python train.py --num_hidden_layers=14 --d_shared_expert=0 --hidden_act="clamped_swiglu" --lr_router=0.00061 --num_key_value_heads=12 --positions="rope" --rope_theta=10000.0 --init_std_o=0.0 --init_std_up=0.0213 --init_std_down=0.0 --lr_head=0.00535 --decay_fraction=0.562 --train_tokens=342700000
Below are experts of layer 8 (counted from 0) of a mixture-of-experts language model. Rows are named router (the router's row for the expert), gate (a neuron's input weights, with its number), up (a neuron's input weights, with its number) and show model dimensions 384-431. Each number is 500 + 50 x the weight over its row's rms, rounded and kept within 0 to 999. Numbers have three digits each.
Before each expert's rows: a language model's description of what the expert responds to. This comes from a sample of Wikipedia text that the model never trained on.

# expert 12
It responds to: Table pipes, slashes, quotes and closing IPA or gloss marks after names, digits in numeric tables, and first names like John.
router:464492436500432548430476464428571585546534434492541549466490485560552550537589425561478546505527574508435483428528627544520441448472574489434477
gate0:509465490520536490463492564532518397533519562522576447569462440528429483507541440481533485421437458443506489428500530457525526365457512495509458
up0:532456502542486599460531473508535515487605402517490500511536454510414476504514717476457482524510443500412427522515425511410392538536482476504527
gate1:453554432482482478569511470521472516461556579492550424567510496482525463574445446469493569599505505533538483500543522560497478547478474488477521
up1:476499656570470526564576479472480527538412458487437463421499590509543492431518539491482508420507495515490535556504529464582507436430521507496546
gate2:525502508491519487451502547459423563446573566476502502468479469450515371498468520449545503477440595416471470610383454471411501572505530504522532
up2:544500504544483490503513498401416447512424450484490490369540514464544517595468482439481573518488506487474459424489443454606483547526444412569443
gate3:449545505505523420481516454484400447433507525436507450419507386471421400505434641597495358488594512531487562439374562474476530462487479477397464
up3:537549487499451525443595544362481459469468563511579510362535403482509481534448638530514450501476570449474519451464460478423564602464477593487487
gate4:482528471561494471510403570501545536509393556510585449557479512574550456466587564422527586503472544551506454491423469521436471460461433432518513
up4:424500424612475466600469503496469453454431547522554527567440526455503534535526546428519481470522551491486458394431463522515525495472505483571493
gate5:511523517467489521438427473460400577526522487514499543515472445508456455537588529536408501493496573502513567449532550463470486496504513557478570
up5:504488590458547534468508572451521476479562410469493567503526490513545457534562512499488546469461524503476503503545541519530493523485426580508463
gate6:521503471539523542498486487489499470513426633516517470496437466469479358470545537494580452459480575505561492543519512483513471393513517440449590
up6:518478519442501500476402499529514416452487563543475480506429492403456415516491533503520512486540513445506545501437522534536514447513503563508520
gate7:423433541473539513475548457470464538549492546484564565416525442567486508419456420449596485447560443504504526565474518501488444572544524555513515
up7:459429490516527562539453484534510510497562520541543496442484567497512422432446562485492548551493457535480389500528466566481492451581499334564496
gate8:462514532411338448577420550688571512460450462536546463521462558537558513494507487436415508525371475483502476491576406557531448568581514518509511
up8:581529525509483421421467479519418502453452466556504510502456468535495420526489504549435548510412494496545442461524389557471520501538475495513587
gate9:582406463353491583474521635506469545516485500508456422557502436525539452528653391450468497498501509449524472534596453471508569575450550594510549
up9:581452473522475518352473534398487497514457448463411504560350520489535447485436540491514518520592545416572494630559525558500470568425625598573398
gate10:602415527552550472540512458563566513484437454525551563441418441439513494516503532510493522496476435437473479479447500489492577468579465589531522
up10:522447508454508502491559442565514570470535528499506602446442445491455527542551521465489476554452466499490535415488574448576483493553514571458537
gate11:451470490531463485558550498527526514471533552439487469543518507454484476433491483595531485554542590456569527485457521571425445508431397494488496
up11:486443476478466565473547527496589487534533442422562447530484523486511525448514528518504477513542626453557464547495520513468526482397437480458530
gate12:517570549393582575453495514493543466554505470460475585440508522518462464349432547475478464517512556587495587525533489527509509577438477487617521
up12:477432525453500598483515531537512525459452551505439433531478520490416475442397524439497498474504432519504540526529494473532543551540548522601479
gate13:508614504526571538508397551504478468509523398448475450496550508444493478535509447494546418523481450499520525527570562509651511469500372391507555
up13:507520577511437500548412529572480479522501435446467562476503559434410423502546526475495522484615405485470464412488468486577460526487463450518519
gate14:549518482381426648483445491469549486476475565469532467487574489530553453529487606464540501464496544586511450523454585506464506501593531434567488
up14:581533503455450614446470488492503488492474478431506452540558413531538498478476543449515484471554575535513503485525513531511458513499479470476474
gate15:490521501532434525486429497571557555475470465461450485507491496527442494465507454548544528552542422385465438540469469528531535530518491527518500
up15:479544495461492537469406525487443524480420538488412517510508451508495510479544435493583514471543452388444417456465529503565504578573475494514546
gate16:450483451406552447486473442500656484495531496530493466461563495536476399428543490538496479496406523503544509449446510455400503492470470554509517
up16:551458510371468431475504436533560432497493536535498447445571416519559447478547469495501524482401502523464487532444516455484506504452371560525407
gate17:488502530486452536540448549517498460468483471449501620524466546432561429485375466432504530492537539540566456487379464552484562531414509518487542
up17:509565508564503527564526556586531533467469502501522551534424496473495486538396496575496551505558631541503431506414511603514522566462505484533558
gate18:391569451540491520532520450427555497477555453550551477515443524396475429521505492453494549535557500488438448542529506481447471551532503447509436
up18:427447508518484509495502579430527551432527396599494400596442478445528440538517509472432470499519519519465547592483561471526456483491478503506509
gate19:522515457577563448472551503490518503508431512444525473430574521501522512492481505532404565653522482480518499446519466500499467473521460543508567
up19:524563482526580531501533484505494480513462553491501532365575510525473451563453482536479556605577459516514442452386476476535458405472482538517617
gate20:492566568594525450528557561499397494466530455532494532437541530452563491552504530441485467406508562568559489525461580453500562551478483509474555
up20:508532544589524465490473574537331528482479537510524476544473548476567484449474415481489506461592536511525487512530551437465591554555483603468554
gate21:461571529548615504602532427601498485475455542429525453488499486542417489468528518399384428546525576484557477454483513460492536436457468448448559
up21:558536531446462507641562469558515477503456478429544437453527474514517459471540522486441426529461634480535477425470453456537599509461412430474493
gate22:569495471582567489515457452517562562533418515410498416499411590435500551494502428516582412511582480575533525461533562392505541504473482452467487
up22:519567558609487522485439542503517550487485495422447486435518610478522446498514489469470445522532557529458534531426532553571472488542481475477474
gate23:503494514491469485422463518481513590485526603508459510534480428465484483378501486524456552454523500484504538485428544445472562579467588485570536
up23:511563451458447479355491492513486575455536531460463561519518396401492524443540457505438497446487552467478591468495459403484530544472561499593530
gate24:490484462520644460439463606495467561484430551365483487483549415551469421414514642555527421552629466478487538569568521486433506454502545507495438
up24:560523461421560512510467606547473627515432490388488515503544463549455460460466582572488468493626412477478615561591527495501522515460578426470448
gate25:532552428495590487522552533583471585497535565430491594495517462473516457445634521480482467459438489527582422557487442489468475514438479483431477
up25:500527495493544452474508550554508586480527555479439613466554492550568497468543480474559506537519415548504469484522459553540453443581496453496506
gate26:485437442544517533500590509367512463468444493461463512549567526503529505465533563497584568509490579503481563523427437476523580464591485527563482
up26:545487458506436519495582548533455506475416504542585460476500542514534584443508454512525496402463470485455577452490438494588550509500528502495504
gate27:477468435530456439491542527504488445550424556506500466547499493455609559500572516596575424455392536525609552485459504442450479540542450553431521
up27:542432490486433592560506479496512494465562501462493556555552624424589523478528441409571509454529544471509537550445480519532566544583479544567489
gate28:567497444621449459516489536476471496497483559446431526459487508493490537478520506461503550482499479480533568559524401410390467511514482473543492
up28:573488549594496523531443482506508433528441636543471517427525408474487514484454468534449490547506491501575581520509453506488556546509508426568476
gate29:535525399516509553537408472496500474473466512477504570518522544484438503564549485477543512474482441559456576548496427472499493423447533534499564
up29:424481498567528545442448473467494535430528518509571501504457483464473542530482442487542585542499494436482496514450566495414548518464531478484522
gate30:501457417463477461501515492647458521531509532593483518492424479534509437470488520481387441475516501486583547560432515517523572476507465565555526
up30:444480502472487431490473512640482438502439488528484477539451488629553529553423547472458466503468499491531534526502402543577571454531460563452566
gate31:464490387453527539546481430442527498511556579459524501467464440500500395612521487523553498528521502575569434512514461486519470497521437601431570
up31:509542472458592572436537532538439467469544650510601554537517541501490480516460501524569533475431464534524526555546470530502396593499441537416611
gate32:499577537525491568455462511446498529489507472504444501461494577463444421513598439523478578477498531513540564533572547455487522495513450455546509
up32:507545553475523501448475477433547524529492532428447508468525559459463395529610482461502542456493587554480541564488551496498510476546567439528476
gate33:571581487502531553547546491444569521458396388482527524423444436496456455511502494424426511475439432502612450523522472439501497414548467492473549
up33:540491517479567543454554464521476502529413465493507488415489399461394465522541539442405533514439473497601478590554580524503504438556534493483508
gate34:578505483549535417562542438602501495534594516459389543443551427475541413497597391461419501545510579400541471481586599493507555492389455418547480
up34:530493359522484448443477452485491541470563502367415521544607400585507471454524434470500525532438505430529573495598526547478437509468449467514407
gate35:541417472540423482420467526476508534507587605549558510542503464488532424580483545439545489441477525462437452377550527613409483433382423427458509
up35:535414433514466494393405462461508517540611561536501567522506520491456478492502467489550492442515476448420445400542563566377517425442431452423535
gate36:544513540495522449523537503453526422523494434559512398543425539475591468502491505527532569526486548470434530586532489453430565547521533532507536
up36:558504587525529510526560427524499404561472510543536430444517472444555455437484499489543532501501490417428542569503459528475569543510531472432520
gate37:410507564486473596568526482565456440421554552531490470625494546441492600493532575572510570500512494489494475483559480542437541429494392466438558
up37:557479486448515571436462445514502515528546537460450435545424579464456522360440462613483547559504474470484381462503450542486519412567525489489487
gate38:460454552444505513501437504560495529452518527477490523568451463478521511460539499525478644467561442568533489443552489424488527530477534464463392
up38:469532464473511507476504473542552529519553543475461505497477425475550565514579533495469559464579398480492544483556582499507617451491548499478462
gate39:477509456438572456566533499494431406458522503461461447537577443549435480488541552560491480404468431554477517497423402532551527573507520561554503
up39:438554479447579387517548437432462458442509495460469379538521451599496515584505579487525496462526478459456506514441488472559554514531535453502465
gate40:467468507601578610474519395522461493494561508525573467465496404440548497543425457510525508568458500517456427552470464470466408479525484578536475
up40:511604472465548444537492576445476515514473549564488480489515565624536577415457512461474409467498496513467515506441417604389533466478469391462547
gate41:508485516477528476550420387473539435455567520437426464480543547457450412480475504497502419484477439501498439616508479503416488534477441452526503
up41:470494466416506548534398379480600439471535483432412520573446446376503478489459510553443513452498433484586455611411511441453485530551474548482488
gate42:466586516530522543518594614482453477500517497490564566457460457459500451504400521457557442540425480539483421460555487528373554485518562479374427
up42:474481497410429509508561576488479457550541453496546557492533519482481544456479513570604501512496516507527496506500444536383552543528414490396501
gate43:492477553401418532536464485494516568566450465526398476540486482479567546516543409499458555541451514558485565550478524453447577588434518516574525
up43:435456562526485632532569422511502548486552516487433564562456509488499557451581470518466554488531489477364564516448510588505487508425444433569437
gate44:573527471510491506556439490528560427501509505469488527524495611570491465440409495466476503525468490469431560477572511514481548513453471529590413
up44:559542497472488524545446473556465468490535454417517526467451527525542534468554495512398418557524495463476545414496556404443509611422453557581485
gate45:485448515524443428481445583618518467526521471524524530471586460523572476453477467451543547367478440530564509585596507502505539484438513577473550
up45:533449457510473476464460594588555464494549487548482491506477450515532424479517423463511480372523408503493459490507602420508444548401602484456549
gate46:452526525547503509506481482519442469396534470514555507478447485539511476480569485573516571531462485435543485542409469499493516488402394598574512
up46:576496445467515431447519534453541517478532630499519494441483413439535547487547394543567589469504526530499541437395542464551537559534608510456436
gate47:546538525598465547525419489555497513414491492475482471528418473489521505497585420547439497527496530546577432479431491416397517529551488473429516
up47:454616510545445532520495491505559500483487549450514539630420504499497497528585432534486494459481554621488407437524518489472462554578446494411544
gate48:455474470451445432483530563525476474535465538479509549452536443492479484526480435555522428542397473490585447567444490515545517469520493491495520
up48:478539443489394454464542589603536465483461595475548578456596436518440517595597469534539481511378468517550477524468526501482473546551548498459545
gate49:475496558458379487472545546662533528523498431449431510402523448641481538482526502498502533561566397468518493562535423494472501541521453624408462
up49:498495536522510406540540508576559441490512552550520565499521537536508622468531635501515505451519504527560542479576517521484488461527437557517486
gate50:461507538529528446514529588466562461543464450474429463545585484550470416441441435440482525524489455573483499436396461491471515513531419506528446
up50:550478506611516451512515473459578506582481497494484387532585519528488505494418476471437560510489461503471537420417498505485441517515508524479495
gate51:545537531521477522542476596529518407477393505468559488423410510507428417508545458538443512530518570460564505528479480438451461466510454429555513
up51:562463526517478535498400484549487487540506528506565548507477596521465593575550496589394496519518533507534416487519580563481508525525481493498524
gate52:429485474541501395480539473591506496553452489596494472518452485616449468488495488513516450530537545577531555466399493451500458450495544515482593
up52:394518515530526352402571423560494487499438497539494508592454492648469503478428505509521446550531568577562506457449519525527494456526544502531534
gate53:568471423547507501523539461556574505530537421502431466528615485491515465511438540469444489496501458376491604535523555501481382490490531481570538
up53:553565444411505472462596523500608487561484443463404577435592510443545453482549544573488633509527509445450580565533476535535392501503578509527517
gate54:496456455631559409545532463433532515393487491448449550558481487525441501450582516557626566485527463393521554513572548566489536516442496452472598
up54:444428481461468454476507412506429547474436516445484479489506515393611440483453491405437501601436474483557580490529562451478371553409580596483414
gate55:445516437646587625461431483391411543473544527551413519440537541473469449532477453485471469581417511402478490522455497474507511552570483512599451
up55:419562505511530553584538446539506487480495547559463542490496424596503574531463480559579433569422518458506565509542526447518484536489572448510454
gate56:496490461549516511443488466499461452473529537541447528518456484444460449516520542561500500502554440517586519507476566415405514523595481498514517
up56:360492387553575518466415502476481561494529547584450597560519513552461520440436539572576477420508557514513490598493543548473547531534470496407473
gate57:468525503529546505471443593488457518589423538471449448474522518498492499534503501445425514481419516506524433541543471465494439469556530521562488
up57:445503562558492551516473612465479472557443540455435409505561474545591486511532588426484514512425524520447455573603398415597457462499543482525580
gate58:446457570500531465506487524487462571494540479491496464509444546440465460470587440547458523543487460534461476538596429479375426481517439491470465
up58:506482469572487385491498511528538547455453510427496528549513471561480465443539463475504560426442540445490491494508454508394583535541402391518516
gate59:640453478415525529520562454529424471492527465429500548445447537511566470498439462541498539477583449494506388417608488498455517468489474472521547
up59:473478422526588481447510511457477513520501515450499504544522461434507514420555485511478438579559450442457467650533640533476501472536516563494443
gate60:458536458479469481627419523519519390548502573510491497464416523586393427489522561515454487558571522493452546496523478282513463532455471479431474
up60:381556527497498538606444497519506452518512537542500530471430485468442539452511481483479471519513581558440469498519500366481529507426493512475572
gate61:537472602458500513450549504497428510473491603516521475541487465490395481556476522481393458401510470448564520448508407602480468454395568484538555
up61:598510558479501489380548495499466599423554476485524487571480512527428506568601485538411493501489436520579449476485435550411477442434534521494529
gate62:464575444539492554509442466462522511519497564499448608505526425510466427418546526597536517539448521512458497493467473572456479501493468519468479
up62:421519482419515519601500420569583488445548442467458568421502606508510397496511508573526474498512475547430530502484477480536471486574409473510507
gate63:403505545566435537408557551484475447498472551549522486472494534550515384537576467527490595484465592523512458398460382476561513573553491470459477
up63:405541511517515493565530472501474476509491403518704530527494471484515449487532444461531538476520444522534533465504523455383481561523499503450586
gate64:433495503570438496465422532476557587514463495512478513573483445564458527509472471477471550411445468463466418642541508412541549560486533540466473
up64:489540499501468514498470508407593514496491464580501553516512440559506537516466401494477495539363490401437412538511580504561525513483507612509486
gate65:504503405523586611492492601455520453482411567416451468449448477475467539554425452550442492451445452555516562452440474512515548457553414467494543
up65:476511454563577556469495531463537498482461428348469459534505476444462543510472428551516523541524448566453550377349487502559507480608459481476532
gate66:516482424577526446591464442509424496436463567515490416561467451468318566500574462551527488513565524496518541517470483551585545515520498512567488
up66:497496562523524477567490436518500604469494496463492431484438490417364519530450468543461508531512493471490456536511380584549567579596585468501489
gate67:427486495547558432520517513502538535531561535479445492517498517471501473489463501484503547639497514511494465471518438442511588518545470540502480
up67:447500501532450421535471475496538576541486593522446525514433456442535527488416545487502572591473531441481446516507418469495610510535404568576456
gate68:448619463526430476460493531456460492497456435588434493438451527491490493505480506449501591522516518541491587454519473558531585561547568474619543
up68:521527539597503425460419523518498553597482470526534526463457483520462480470390514468512556464445483612534534448568538571441567553492530533599510
gate69:443473541480583444517527418428512517502440560456481544548550546490499444466510480525505567479541451519507508501512523497505540471462433552445461
up69:475514526379559465487558451456522437423514509500428448445571461486478474499479532452480578547613497461565489497436555529502537546470424593470507
gate70:577556511486498555519495507477583488553496536455511517533520522461536491416492481476553468488436559513595434566404484496519502469426432522585480
up70:548531512472519465563457525551572461570534526437521408531509554426502504418430522460549506539468494540638425580404523503513470524505426547550478
gate71:477398494372562456455531529475399473485529603522456517586422519536600512417357564605445437484516587554561588592512559465508492500494489482445539
up71:458456494398569446453513600552482488515610563509494587554456532572526515419418539539394406456484587529497542559545612573508462453488532468448515
gate72:546622515439420468533565480555567449497446582514432574501449552464527446578474440576491488389533585564518438460609474465454582464507456420490490
up72:565566535485489479506499518445552434477406523496427555521460506503536490503514392507492509515600483644543459469526479489587485531517439430534533
gate73:546505521551502538466444415461480548505516493575502513587487482466538405410447427392440370524523536575601591376496534465394517465463446567581494
up73:553547504547454516472429448515494475545518555467531571564518465445596518470495435396466438452474614573529536354525508418458495466547486545517571
gate74:584448481442507547539519507525542407474456484468544557559464529437503543418517544532513510533461539506527495478437593442429435481464511501486612
up74:583440470422582525482566515498472614528456559522599548521459429496464498489526519497524582518484494480497522516537549484450434468490494512513451
gate75:476463454556527479477496488495510459486506526491420429513542555581552518492515513490474489506559468457536509518481602567508466522558492461421533
up75:446511454509518469472456537476500486437446488485523407455570491582538549501512517515503529454502450531476486560508541511565510495513470338465458
gate76:533543487536508461468437528539437469520410478552506507434446522539475451515471530544469531558472501534521572475482487551441522423404552557527422
up76:458496498533550426509474483499372591495483516598525482583504538562477500472534528504525460472451575539420448531536441513445453474572493501583539
gate77:481462467499532471490573537494486525460528495474505452444516450526416517440519565457430489533472443514468454620539378466611531423544521489522559
up77:560491475459463417473492485420446526491353532485394499501486381507557488513524511525516588521486576493553551524558475488385448409594525465528370
gate78:555486475498464512549446529574474449466464477458551530517489485523482588431462476539542521521485559415407629467516446385520483547596494533453452
up78:495470427434512463495466532481451565585481489521517542506537465473482581537384483411536518559501561494405562518451441529435566452514457457523327
gate79:471540513516580495509509519528493435393528512499444470518450558488486481499534476503534489416484464526508529567470558528573479423580487526598576
up79:484528517403459536426569513506444446579499399521406469564466461536447487379473522541405520423463485509462561555451500480458446477555612419454585
gate80:550462514452511558401441462544414506539484498411484423496440569542462580541494545388502477574526524507538464498530491514549562513528499538375585
up80:493529511442549502528425492448559501634509511505443509448577502504497465508543472436457488329559440542476467487472438495485536472597507474508511
gate81:439515497441661545522445494328407514570528475457505470506518478536423564483499554515595403594527511490393548446440531544500491593484416501519497
up81:373540520363499471522524448441450433541470433530472585578500518569463490588541507561485486479439509561437543575439470564591459470558501512445462
gate82:559513506607525468435428473505584588343485438536563513534464478589556466556502498516590546523539441487514543451491492516562494474468447515591572
up82:514498491456549502547594461465526432476536486541384577391427480546544523411513469553516439460529470493514395481513485609482500521562451547475453
gate83:482493483518512491490419446571589474553485511480494464465489536460531524432434508433551588513461442421504484609551461571542448566557483478495597
up83:568456424560518447515548492586524522515558546546606483541496477477505398537566562556445546469438547504492515539457503550518462481427535483561530
gate84:534564530518558515521496433455555483485488515548466429503466501473584554539424561538496557510528446434458521482383449538414535517528511537515482
up84:491539604384482513536461510509538527422520518523440478488422463390545560490472575607562524510585522436422514447487460493389501400543464522480500
gate85:453519532473538554486554439518547530517481487556510506629484509537543480522473457464546461462482505484436433471605550507530503540449560457519497
up85:499522526477493502482546430407471561478477435530516571487542494479424468537411381655540556526487470530448400422486574494535496461485471464437602
gate86:458432476489581523570451571552535551532487535529589452539448478552506523499522540518513519435532509488496531483507564498452458548536452485444588
up86:500490523464533522492498497584600396566489479486587624543502479537477505540484541517514457459437430572489443434516525520543539484530547440517487
gate87:588507543436566452503527438582482500592486557588551465537483576507447544449426623476503548550556525493507571569523470443480484526558503383474503
up87:501507539495585477526539461636483564410534520534492536556535533507462547400456517481380542550451426497500541558419465457542524612467540476495451
gate88:549462405531473558583439448470331534504526495483544438517510478557524519472448493544512630401468560552510497521429495513524523569521523509498522
up88:514485477584465520514445479497490540507511530511446456466522527552503537458459578421478577461540517500479521460527469554468506549514488565461410
gate89:502544615453519457538443544438498507418534507510446513506483567352541414458471561580460500490492486537553457582484517512493446483581504404462464
up89:451491586537487403450435550565478460586451467337520505421494443445545535465526353379452542505636473435415502491604400413442510449425458452557469
gate90:505575558513589439447480578534501528470390472493544548422512578472548468550513519530534439524517477527494497464472420492509557545483405561560464
up90:522569560539569472443544505447532481379386403461526523387481531431515464535517463525462408553498502493421484534422454524531535533530432540494529
gate91:519483499534580539565495514528448372427603561469483532414487593406453500486441502491451486445472502435515494508615504408511570441512485619507530
up91:449497627547509584529560507476452394458476507538531446432467495459521487424464463499653520508449425530501591536597508456499501526555549546510486
gate92:456472504547436616577542517554476473405534525483402551487469434552490528493567531483461577521510566515417472563542558530526537526539410517541553
up92:447465529536441546622656475533444479487510562419404512512457462492486560488560508486469506489501488502462451541521493421495544488504500497485547
gate93:491453433594540427530385561490547576547530529461479542459550451512546464481520508432552538437495587565527458579509442507510458556558511466501509
up93:534382471531485451559481561520583557487445485524496501505570483484497545476595568421486537411543489544505466473489515514529433556556564517472550
gate94:493501506473557459538539453550489444450508554450413507597547488510495465504515503481676573441566592511590597505561541535526522430456515484528443
up94:551507492517428409512481459535476453482540528434440435524486468528496457526459471521540513525575469516478521556515565580520461446470486471471460
gate95:430530435476465486445479528540483520525453516464530541537480430473480428449509508470467522419497441429376524543431535609533426603424342487513456
up95:473523516558484430490485509464524480529453432531557449502487501495489496419504507414511509478427551483493507505498445454456421553439495505593505
gate96:439528504557450498509488565499507496504581525524557465483476592530488453522448442410429448522500438520537493395562465454523541466464541456531534
up96:444536533559544447538492591447441508565552516562501495493479569499476469605503431489389471589418480498549503430524448552489501484560529505476539
gate97:629515458568538471499485453513482474453502542498528467563563503431520595465553555478435508511466489455472519532488556357482450493545587515455555
up97:549501495468616497544463454454521504560519565490492491509509507454496508405565543454390547534494534520398504524553509320571418547559500564394524
gate98:502501537596582519547437466513507568530550507517488450700516542506590506512504465427445564508558605591396368467437560591467537541500579480408556
up98:497577564554437541513495443486547506467573552502525530493508524456552453453451422500422527495459592594439470506511536586533510475425445594506408
gate99:453529502479443565559561487552471510514455472437473485511504581529559458445474441493579467536478489568467585528506537511561538537551438516449426
up99:561532535509489406482530614516613429450469405541468528469516538523475408408496535416495469467601441581495520472460568511483453600513397550466479
gate100:509453510483469480579531568524513511446482484485488528538515493545434472477394524461567397463459558523412495612487500475498435494480419405582514
up100:544482590477597444413563480479513513452528498590531558487513502414486533425482557493578429521442531457529479501458476465533557442573504401464564
gate101:492356563476486482432464467455514539564480528435650506430523469587553446428451462499478502438475442605535440484501520491555492523515559464519482
up101:452559391566405507480428535478473498482640447494439531451472504466484448571465566452543526465551479524534605498584534405453506498516510537469554
gate102:520480532450521513455503516483471459551480540508482518635448508528432586522404532546497513313536482458538418525536541452484409549535472471530469
up102:511546583464540462488540461502503489549536501481481463604511473453398540495478474489474505453500479485473426443538396431472432458555454427528502
gate103:527481469494513596534529528595448537544386447525566575493483498524487538558380528436450474426450512478420520537523391385448411429496487522444572
up103:509519444466486426394515564556446509488542582494519523528467431528504545499487407507494461480505531459574492517510568548443442543594538530460499
gate104:564572480595539417499554485439425464459525549522452463384502541590502525476461520489487420593476431610374455460478515440451477471536487499468476
up104:517480498557566535511493510587483624493503444377451425487455507487558575503428373477462511431514424484592461542457571495530497532489462463523530
gate105:466505442383491515456459478550413532532485516559566406559510589479395454541539556510445515390498513496551456497545473507462470515489566554508537
up105:462462481570464497510560500552446588491433501469475493432546478545531583447457374474546477503450513519455558531546474538452484567554507417468491
gate106:548522591458508594519436487465505473526538527535511518463546506506486497521395535554537534437532518492467429486520539549432469540461471567485488
up106:547534486497384543472503483572547562534513495495518444448604452510503495484488504439417582519541542529458498422542442507387543537463430514400593
gate107:525461543543535435474420496478400596521556452513501447439462466504546462522550524457563474462556544393469497505520550511537526390442501475588513
up107:573494506539481520506477464502479540502525478556519447401489616540463459534579475432415452572544495479508514535466483530495523444438515447538494
gate108:502534390427498523532515598424456490483452566439448559530481498472571496406510394539588517499548506471483642536479545564530466578423512558452508
up108:431594483503448412478451492443471438456474489419421613479462485417490421406632519562488521440506471333445539438419511470540467481521477508496460
gate109:444502465520455519565487552435493507582490497516400529461527506505536567369472488544457548530510521526539479491492416492457498551495448534458477
up109:449539549491460538524394550492488486535475463487441435433519461452553508337577490474464560430523557488559465466423530491480565525396485528521510
gate110:468440538530499411467414413519576517554542461473483449486458456510585458515518509591492448424439494439457489550571478517512570460539465467479504
up110:517452502431489396431379441467541474547466558499468481505437455510569447489501518507460449510498537445459493524574495623423507481544459403472448
gate111:402531479455537384510496474530491473493454481554492493444467523461516544471563511525460480513544417459628504455518520454527516558432558522445535
up111:537507465466489579483533474533567353457527485432488514486587536471510440497452596428460483556479481474509431485501520501419476485543543482401487
gate112:480542523487419453486382540487526431444482498460442430502536515475519464484555466459485409517498404526521416486452457497481497503524493602507501
up112:469489560409473432498470354507409508454467459533465412524521563515450490467548453476521405505395455519485497495493534489530508520526428606527509
gate113:583568499491545396486485532533498463508611524448528533397393519576473420516453538469441500386533552477450537540439578468468606575569395469441500
up113:568611463495672439549476562479545477479556484556526469393433527499444408418495531487488490371592572486469525544329528458462661554449458601494572
gate114:450418532597511490454495531568513443490504402516533495485537569480461512513607568452501512536600478423416584564492535445532534588509450447478491
up114:475445480568516524528431520587511471475534446607577509507548520491537386569568402518446498556583540529521488470481474523551486485483516422501537
gate115:506489539470471457502440614572403475575486444544475553428476469508507585493554584497614538492476466472585485530555496518475589546564469553518435
up115:498395396538472499437502457540611543570572511400523577529450493474529426521457530448492496472536523435496459462530482555555455575446525564524512
gate116:447526634537516488525424533535472483440496506552510487554493564445476497484454542471437508535482511441435618417636495397412478518489539444529591
up116:557487533548454513505529532478478532483487463487483485516444500544526506523518626521440528476495483470420554433547534422440495572512590439465492
gate117:404463475625594482547413511509461391467515400481447566484592496441565485475493488547544481478477513483607422535471616518382503498512605515418532
up117:496543366468465425493486460472452515458436617568522597443472490546331395488512504469476473487496580448476471504518584566427420444522535509397318
gate118:518445530526572422582535590628499542502542544519546496528535570479441526544507474558538487460466578611507475561479534494495433514475518618444395
up118:544440552482575504471554535560543458442464574492547515461569585530517510506492513516549521579492481501474522503398499530477430442493561504464497
gate119:506643538395504585513465528538501492450571509533522427542557498460512482460427441514497491399571429529452519542505499550450468466454549538486545
up119:523599600423524522498511527477495591421510500514551453521525560479481476413433440499416515398523434555504509585509485535492486430467585488449561
gate120:448477488465616498557504482522480593503560448550478415535508483537536504564451504484557555605417441506502450469595570511466482447530543598471605
up120:505438477503536501499492483597446546440584388412478501524564485520466554555433515514402601576471475464536411611528466510467506504511526453501532
gate121:511483507542544543485469592475556528474409571527369602505557392530536558440501562497485494495537443506502496591413520492576552447501532550490477
up121:482478502510539467457526496455446390550459460496545535455578495536368515489491525487509505616489497405482434507537513422444445504574498427541509
gate122:423456469558435355582504521486482442509520543441454466469508512497485517507445497504614439467480533582540504544444550449466587593494563545502446
up122:542497549598373486485521461518438486467502551469489502469438415512505480450546541536546498364451550557418491548432431597519652454511490518510494
gate123:417504473533482521556630503565409560572518577476446488696518562494492598430507492463522514501504389446519518440441418514485433537529556499429490
up123:519613498498556513450537403586506534575493451438417610517552489532486607530522541456451483493508431462502545520492449498505448451553588466479517
gate124:504567469506595503585491549516488453497465501441446443443432486538514516447453500524417575520448418482487461493520491569508599537423520569509480
up124:472595410585539532527487493495574400381494532421526471525381459582484470416495443507571574571468523473486502509507596572469500535410524587484485
gate125:538466519508561541527565465502528448410565452602505520465494392455545566468555483449441426504497487510523426509474494451526486555464420598533497
up125:562578485442475549474567450523531424438578466487486533412474452558517577536551488455413404576514538482439534530522483492471448521508453587564481
gate126:568457474542545468546497445427486467478453547503510501476496488601399490462423544535430527516493416563516543439577512422570480444492511464547594
up126:478494545486521504493461508505450493500498556484440465534459504510547489484489554578468518545419526552457507467493525472498421546507481536494490
gate127:528501535555512526462607579553513539581558477558473470539548439481554449434511576560626476531489411532488507518511450515412543535503494568485445
up127:483453574467543581447611506531489524493562488515421518460562475449548477423512457601557485476363436519461582507522449453495599491437511538492443
gate128:523437467496526377416523514446468535500510513509515469472524507504564500454526557429534461475501468527525564515481483510527386509546487558579515
up128:424487503464512425470541509437440542537599475469464473453492556549534504452470432425560468430525518504572519504525535573482428546542451483584502
gate129:578535472551548511411493516548496517512533592511486517505444531519545509461508552479485550516455475528528547535492487479500615549465529474542613
up129:509545466531548509446487533516536520499460535508494530454456452522534623476525594519460505437458526550532508558529475462526614504442559462513532
gate130:545442480577482473537457476520451420512529559518492541447547454551506520572545436589510518549529497515485530455606557443428483498562495515554487
up130:546515483602517498544438546534484546496501415516400432527553472531494465483498524588519531511434537613434465488556480538434439480498511510566568